python train.py --moe_layers=[0, 2, 4, 6, 8, 10, 12] --n_empty_slots=20 --router_score="softmax" --normalize_top_k=true --n_kv_head=2 --head_dim=64 --norm_eps=1e-05 --init="uniform" --init_std_qkv=0.0271 --init_std_down=0.00532 --lr_head=0.0163
Below are experts of layer 6 (counted from 0) of a mixture-of-experts language model. Rows are named router (the router's row for the expert), down (a neuron's output weights, with its number) and show model dimensions 0-255. Each number is 500 + 25 x the weight over its row's rms, rounded and kept within 0 to 999. Numbers have three digits each.
After each expert's rows: a language model's description of what the expert responds to. This comes from a sample of Wikipedia text that the model never trained on.

# expert 58
router:488473522520508467432505478502486520475473479520482490465494487516510484512504494501493524491529491468499484500522534512486460502507511544488504518503445489535532505481486515479511470520500459526470519469477484504474500513467480494455486501551514553484538506476519480480521478536475466523461514548491471522486549482477452480498536526518543493499541548512547481488496497470474507506518441475468502464445510488521469466551526465490477466484498478493491535503490471522511506520519488448473525497533494478522538495461516500551506520505515530514528491511462500506463495514501473472546520496487499489515491521516506537480496465507499488458490479469527523529502478483510512551524553482533454506493476544511547513504488484467520532484511500484463490494485512476529533515468537
down0:493476499489530475510465452524509517489576537539500506502503489518485479490515453504530502514475449481528502459485564496499515485539482544480528495513490509534538496497526528494486461492482522434525510483477515482495485520490514451486471526509538507474546519463560490521490514556501471518539509522540486519513526508522442489521465521534493517534482522446534478479541511504491520489502493516514536550495512492532486480471506525511541471502447471488498538498506489505489467476545489506482506482496503499528498514470518490512496499511530500494536480480506528483460524480502475487476490495445512486565505497485521490474501542523487517481494495533479497566487514489491523490532486487470500522525489497473528510475463475469523520512498512498491496529495466452508549495484521
down1:528521504472515474455529525491512510545510467502506504478501528462498498482486466507464506480462481525498465500545487523543483496472546493485464480477448474504482544529495477519513502480524503498465513533484492484459486514519462469532505479538472543496455510537497503473515450511496492507468524491497523488486438486508526490507470432453500523498460460514541517503474498499459453524533529501497503496520468524486507540505480501493512487456536509467500497455487462510469530541469544485523476445503503484475469477511484535482497503525513525528493504476475496499547531463505504478493513512481538509504472547496518476522492463508522539494492504454479491474473512469512509477482511548491526487498537481522487484468497509519498501513574507481454495475494505500522465501537491
Description: Pieces of non-English names and words, often Asian, Slavic or Arabic, plus non-Latin script bytes, such as Kanturk, Keng, Khurram.

# expert 26
router:503501493479470496433554519528477528515486486454497525478459451478501466465545500475508483479525516474465517482510530500531489508524492495488531519507484445541525511518457507536497476546453517501490533471485484514515522503458522519497519504529518521531516488509512518490495497513488466549471533516473511545511525538462465488483528528532493487494477510483539458476503492474488459506542492502481506491478487475535488515489502497499482502490512509489503530552471473495526524494508514465447516469497480474540489512442522523536525535542514512528533509504464500511480507512474467500526515537489480462481435521497504518486473430477530493474482468472527545538505509505531512503512492483494474524467475500470519492473487465502542505470487516499484508515494489491525502529454544
down0:482531490505503489484512536527492475520515481468522546492506483532495484503517525478482508471497501530507480498502471522544495499486564516544500499510497522497508556520482505491524444479532508446497482497504527478553488486500519548494488483546491541515490552544467436485519475507496520453480487523510455472497485496499489480468445497517523529494566508504530504520514549519534540492470509498487485499481513476442529515536518489448516516500484465456506494553488522513508493481482472542486448505549521483504520512471554525473476520486476487484510470521495524463468466494498513499512499482517524514495548546463518521495512450513487502499521516530507476525509542499493465494498510506528542473487481524474452479516499472504486517502442516502503498498503537498498495490532508
down1:516485530563473492516494474496514480514541464450471478497476534551488505523525513502486523491488465492538472517503489521492493473508523527490452496527513467490495516521507539493471464474465519520517452462472475478457484495536532495538489501500500517540495502482507462509482533476487501514470511460515519528506444450513485511498460522519477465513485447528509502515500541499499507507491504480472499504544464515540517474513509457523485528500531528557479485510497469493502525515502517517526490473540475487543481490499487526485489532539499525472488471460509506534517477518545444484427497508484512463507520488506536550451478462503524502468513490485498438501494478478522487511533474510480489495521500475537492516505483557505510469517511506504497510453493503554529498505486523
Description: Word pieces finishing field labels in infobox-style lists about stations, albums and genes, e.g. St-ation name, Frequ-ency, Released, Label.

# expert 0
router:454475493516490505471507451512488489476465493466492483481503513487519483492534542513499518485517532480495482483519552493485453521509467517469505483506454504528535499493462528462493499513528470550507501480459484494483502509480478541466506489529495503509523517502536478475511483500514466548490525533492510507460532501505448451487525518529497469509517490500531485491506500483507501535536421455489502519437496484486440508526498455496484471503497508517475527531492494517534547480553531502470503488515464471511539463458526525538544501518512494509521494519438521519479518484485509509530513540509481473503486557554489492496501478485500464488465497478492518522514479474491515526502503465520469481476495491490476497497467509444502546460535523500481507472490486467548499512471487
down0:503543483520536448473516520483459476500494479476506447503471490455471548510495540499500537510498521514517475528509559496516484521504514517498486532469532505478474495487490485492522463557499520491529519524468543520481519530499486470480520519527478469548500494481505501531503506529511502495442474506524480487497492502477509542520500508486471504532493515506501471481494531503498502524455489493516546465514486494496516482500562471534530453555529517502495500516522513508474476465500534488492485525496468503526453493457506476496521514510506514548495453485500482526536456534501474508496503497451478538514484504476494490524512502432459526494489499494459527552532505466535487506472499526472506539470494542506455489507517517531504493431507556486506492502514501474534474489520540
down1:499487521514500537516521499491500523452555452493488518524520499555508437529517505571499536497510538480509497508505498502489555498496481478509488475509509471468487441534542462498483510501470484515477508502502489488493521492541525477539487458538504527506518476440492507463498484498467432496502535491489520445503527489518529516515469514527504491552469483494504505482509530495502522496540503487476536522519540483509529492499517460458508487461510528508489468477497495538532510477546510510457524499479494526496491476514501482501522489526481497485513503498523527506508481466463508527521441496461518512465500493469510511450489468523488497557512481451542500492457498478557504539487458518508526486552497524496513489483511512533507462504501530476458495521514485477497511508462507
Description: Nouns like club, play, team, match, song, side and park, often in sports or music text; also word pieces after b, as in b|uc|ks, b|ab|y.

# expert 20
router:525509487548486496425486479541487559481497455471493520466486478482525476505557556487492564517474523498488475484543525484514453505494496544497493476499473478541533488492482537522525487508467452517497512509498476508459526535438511501492509449517509530504503490486491502474515495515481474531465521517508496500445533508477473487516485526524489443481496509487537486511536506504452483492547474494496493482432528500502476519479526466480466489537527481506516521537476501510493512470517492491487514499534466490513492490489510483505518507513511514509497466536483495539500562499503493475524508481485501511504488513541502486488476455515516489502474469434535516537538499444469451492507518500541488487476472508517493471524515505503490524447540499506484474509496508488498512499467512
down0:481459517501517512467495550506507503504479551491530536534498502492503517492550549537464472479477472521528505514479481467489473531517503510462511451483468474490503478541505459554509521501520486479513510542527489498515488522463482488468526496493490518463481501458523473491500483535459508534472487487492496485489530497500517507496499500515502481499478503478468466487559523493510545502502508503558527536489529463558524497509517478472533532524490521495458487506479502561494481462526526504535496547513517480454459536488490505492519469511508528479520487501492512478538479479492484482457526530524514433524503481522513490510472461520475500488468483500528461521505542450507475494500523489534484537450504513468529506466489482484480503467489493500498490486540547534511469450482490
down1:498503461527515514495507482499546566468534512478527527498508551470488441528487474513502512493509504538504513477507511471514473463482505478536493498504513511494512539477477493502478536544543495522522521490514504479490474477511550539500479499518473527505531496523501521485485473497489477490505524488475518434509472499497475520568450506534538554553487501544482526509493445483442474518505521492494512522522517504475493482497509518538520538538491496511522507495480467532503500506492508524502476443511527474477558473515494513508475501460445502496501448495533522500470509543496478509474467487491501530480471493467485500476462532496531536538511526533483535500467519493512505504563493515455492483460494559492498478495511505483475505494485531509483493497538508512489509539493535
Description: Inner or final pieces of foreign names, musical terms and non-Latin byte fragments, e.g. Pian-o, Bagp-ip-es, Gomozk-ov, Raymund-o.

# expert 60
router:474492505520497486468514490493505519516479479486488508465452456482500458483536512473501511452534496454496519464483525504495484499502469500476502522518461488529497515548460516520529477484502506483498510518517475517467496511499525498486471463502506493480479461494511502468518496518516501503453528547511516507475522513490505469498571504494531476487483506496507466496511460488453464550532468452519519468415529507487486534505539516485432479500525491506495502506502450515503537478516500492492523476512449487520551503480530513545578514526538508522537474516458509521515484458490452498528520513481480475495480528530494540475505493494522456513499483487517516502523500507533481522521516472523458514442482504461478504540470502462524513497512508538485510481492491463520527516488512
down0:527520526513509472485524527505514530528519478472526479560520508470509534501472500490464554543514474499491529545493483509510513481517561505445515521449474499510461508532439460490501511520515468521504529522523537468538535507538553514538534498499501506446489475481469441534492478468483505525509525517528518443476482495482529446498508480488501502523480494516479532494478499490505507522534496436479479456509495491502532468506517493495494502485482515525553483521513482498447515494473535510489520510496483530491497493478511542506483529462529490500512471523486510511493499497480500540506553479492556534496490489500527463491521487545515506523521517516465535522492439504490524483488428475493488499478514506517505497530526509500540494499495500478479527501536521512465511498497503
down1:478480519471534508489507462502506508551451532475522499486454516483535480500487485497520540508502496450492529508485479453504506531502567519477521482496460477486505469505484497528570502487485472503531536503476508493466523495532474496490519461513505484486496517475520510506472482462497485500548521485555514496511529493516530554500500518511497522453483518476516455484502478472484481499503558500485481454495523484458518528491487517506497482516511489511463516521485473489506472512550502484564455490526503504518483465505462455492541545472508544499489511488520557482517531505479495486459505469496490539504517468494523521539493465540499520507488534469529487475490490490452491466458497522533519546483505480500529498513513517493504506534479551530505511506462489546507554490481523
Description: Competition words like League, Cup, Championship, won the, and year endings such as 2|023 in season ranges and results tables.

# expert 34
router:522488509530442458467500477481490536485473478456498522450449510467538472483573515461512522517514515476494519508504528496491492490506514518464541526497479505528514475518460508526535539502476478513450500487473463507489486510461530525495503457508489512537510493470537471455497492543513497532495496517482489488480501500452482452521506535505527501513544520486504461487506482488488492535493493459500491492450514483546485493499494452490457483500530470524492522508476485525513527480503525497448526491535494516534519490451512523501543529501514505500518479523454492540507472460483496519534525478466508481496500556511501529473484477523505482502486484493533499542529485465536478521497516505503499500490491490518514478539478506474538509444547496535487509494463464459506518492452542
down1:501439469483500518454505514508499460466456508483485518500503528520480487506552467508494532488492474502519508516507532493538478517483474502533492514492534507512527462513467514478506446539499514500499456472477496519479535498479475479479522499543455458479511494465498495485547525440526521502480517521502542489507486497501496498541474513502499473511491529511489453437519496509462514496517478520474505545544520567489542487469498459500494499473462486551518500500488516492470506502533543501473502475482504485511519497540491486490500451476544543469506500504460466485505530457503509506486484563492503507525527513519473461495517493542447518512508483476471507536531526512469525519504515507472454484468500461510500536496449502520500519478493484476503478494537487451544503468519507
down2:509507492516498500508491471506555515527515521496511496521513494502467472507543526464495521465498489474485539544467530567454477490533508491546524509485527487510521520511491458489525493446470503459476513471503477497471516477495432489465503519500478467493523499498505505511499481489466520502495500461511522530517524480491554505490476549476530452494498461496509512469522470486513500539503486481532482486506480487499510489503518461543463520493532512518478452512492497484478526524491500536485533504500486519516492514552521507511550525482470530514519494473479500510470521535511520529466518537462515563525509524462533477509479526561469485520523528483486523502488500495447494493500420484511470454469481522484510546503537484530482504486487477505503495505544491519525499465542467
Description: Digit pieces inside years, coordinates, counts and catalogue numbers, such as 1997, 73.958545, 40,831,881.

# expert 42
router:511484488504476467479484454541514497527500474504467500480463480491501451486531520469495519479512487493479503470506548502533472531502510530456535526528454459528504476527464536501538515521472494520483494458481482530464507549468537513510523469517524523504497481496516461505538493521513494554461522548478495518447495520491489457542505540538483467508506541476546488486535488457481468541514474482496493475490474506514495500516525519493477495526485498513533484549466465514509509505526510495473537480531490513490512487486507493512535500489519508543496490481443519541482495485485482482518515501492488510519486503532528564470499477511497490503456508452544501512526538480553489527499506502492454496502488530480499499527453500487512487453548462511502512500470462482545506525469520
down1:500513469508508551535480513491500521472519527529490538501510515466494461475505491500539510522477524476447482463467488512467544516495493490513459512525503502489530490503495488513463529600511468518515455455483487499536459536482537494521488522489474496512478511496478543517517522505514473467529487480507508518472498506500549491474489493463509475532492474477492491508502516492543467491479526447492527487489516516546484467482484500502513519505514555482532459517487536525507532531537497507503557496524495507507486496517506523460562488495531458467487480510543504486501483520492477537495479532519540432472512485527530524506478481516507489514504457524553486526503524528461511517481500510528521528514482457521490450462496504489504500530510490533481504467480503476519481472456488
down2:487493527490497482490480544484504491469524537501487519525487503595525493477508486519502518506512531516505537515490489549438503474554515534463490505526477516524515477506522509540480486491476453519522484504530501506529493485503490521535507485542547519493486482472519488482498479517532485507503511538555483500446501510513492493513535491529507522488439510473532499491544486475536516514501506505519489499551516530516514539520480526508476502493462564453525494488525497486514482499496487494509503472529532517484511504551505566489488548497498555494486523496498486519469507493511514455476467497526490486482520495468499495487474447500498513519491489529520457480537499509535537508476480441465471485520498486500558501481519554512501429481500514509482526515531522483500529496511465
Description: Periods closing a sentence, often merged with the word end, as in ing., es., )., ".; line breaks or a new sentence follow.

# expert 55
router:520514488461488479453526503523443541518509468473450503495458502515525462454494497492508517512512477427483501480538492515515451502514507543471532532496491466482511494504488538527504500503452488535484496490477501526508536478457553518513507500521508555520523467534503491502541492500504447488432513508501480487492513514456464476478528499521504511457523501475496487506537491498458445510536489470464490475507486500516490505537490504468488492517510477526512493539473510536536549483513511446449525464537489488495503513474534537546491498545529530522494488537504534506510518496468456514523526495463486513477454514540504530487471477484509495506468504468522530528513519485528485541496507464540490516480506533495503501515482483501540515460510491492498504476523500482491498522476504
down9:464497479512458521472453540507519458536508516540502530507546551504504503527477552499461502509497536531481524509545492500526498498543546534527510502460515490473461451463467456521496488508511505522547477517497498519500540531509469484485489466523511503510521529523460466502500494483482471543524504475503503494469461477514490481464500487505444505525490475547551545473477525467496522485513496498504443514522494530490513463476523464483496552520473475489512485464495459443512498515516528523533471537511439551482488516513526497506467473491529516474482486508560487488489517501539501498496504536519506550482481475480484496528516482496496514485458551505497486525469507531483502505479501498517489504526479526489494485479491503490534468475471482517503493467467497476504484514525499
down10:496526495500523480520479457512508535475484530526523488500547475516529442511510556517479506528483496476440507483505512464486498521512492418485491531486498504484481486498510495515539522537526499548499538451535487513519489486529479525539464437541509520489503514502501553527479482504524530490495474496507469501519532458495519480469527512517502449534490520507504510473482487494532491468499496484494493548475490506508538475505552514525485458534491520544473523515474502487520494489510483507492487542530495462499495540475505471513502515451510467473488494509482499500504500530506558498516520508485494480544488508551479538527506428472500529450484497509492464510517526497518463498520506537518503524520540465503480502468516459533499528498521535503511476477520465468480476527535493
Description: Line-start dashes and line breaks in infobox field lists such as Original language, Order, Publication date, plus closing quotes after song or article titles.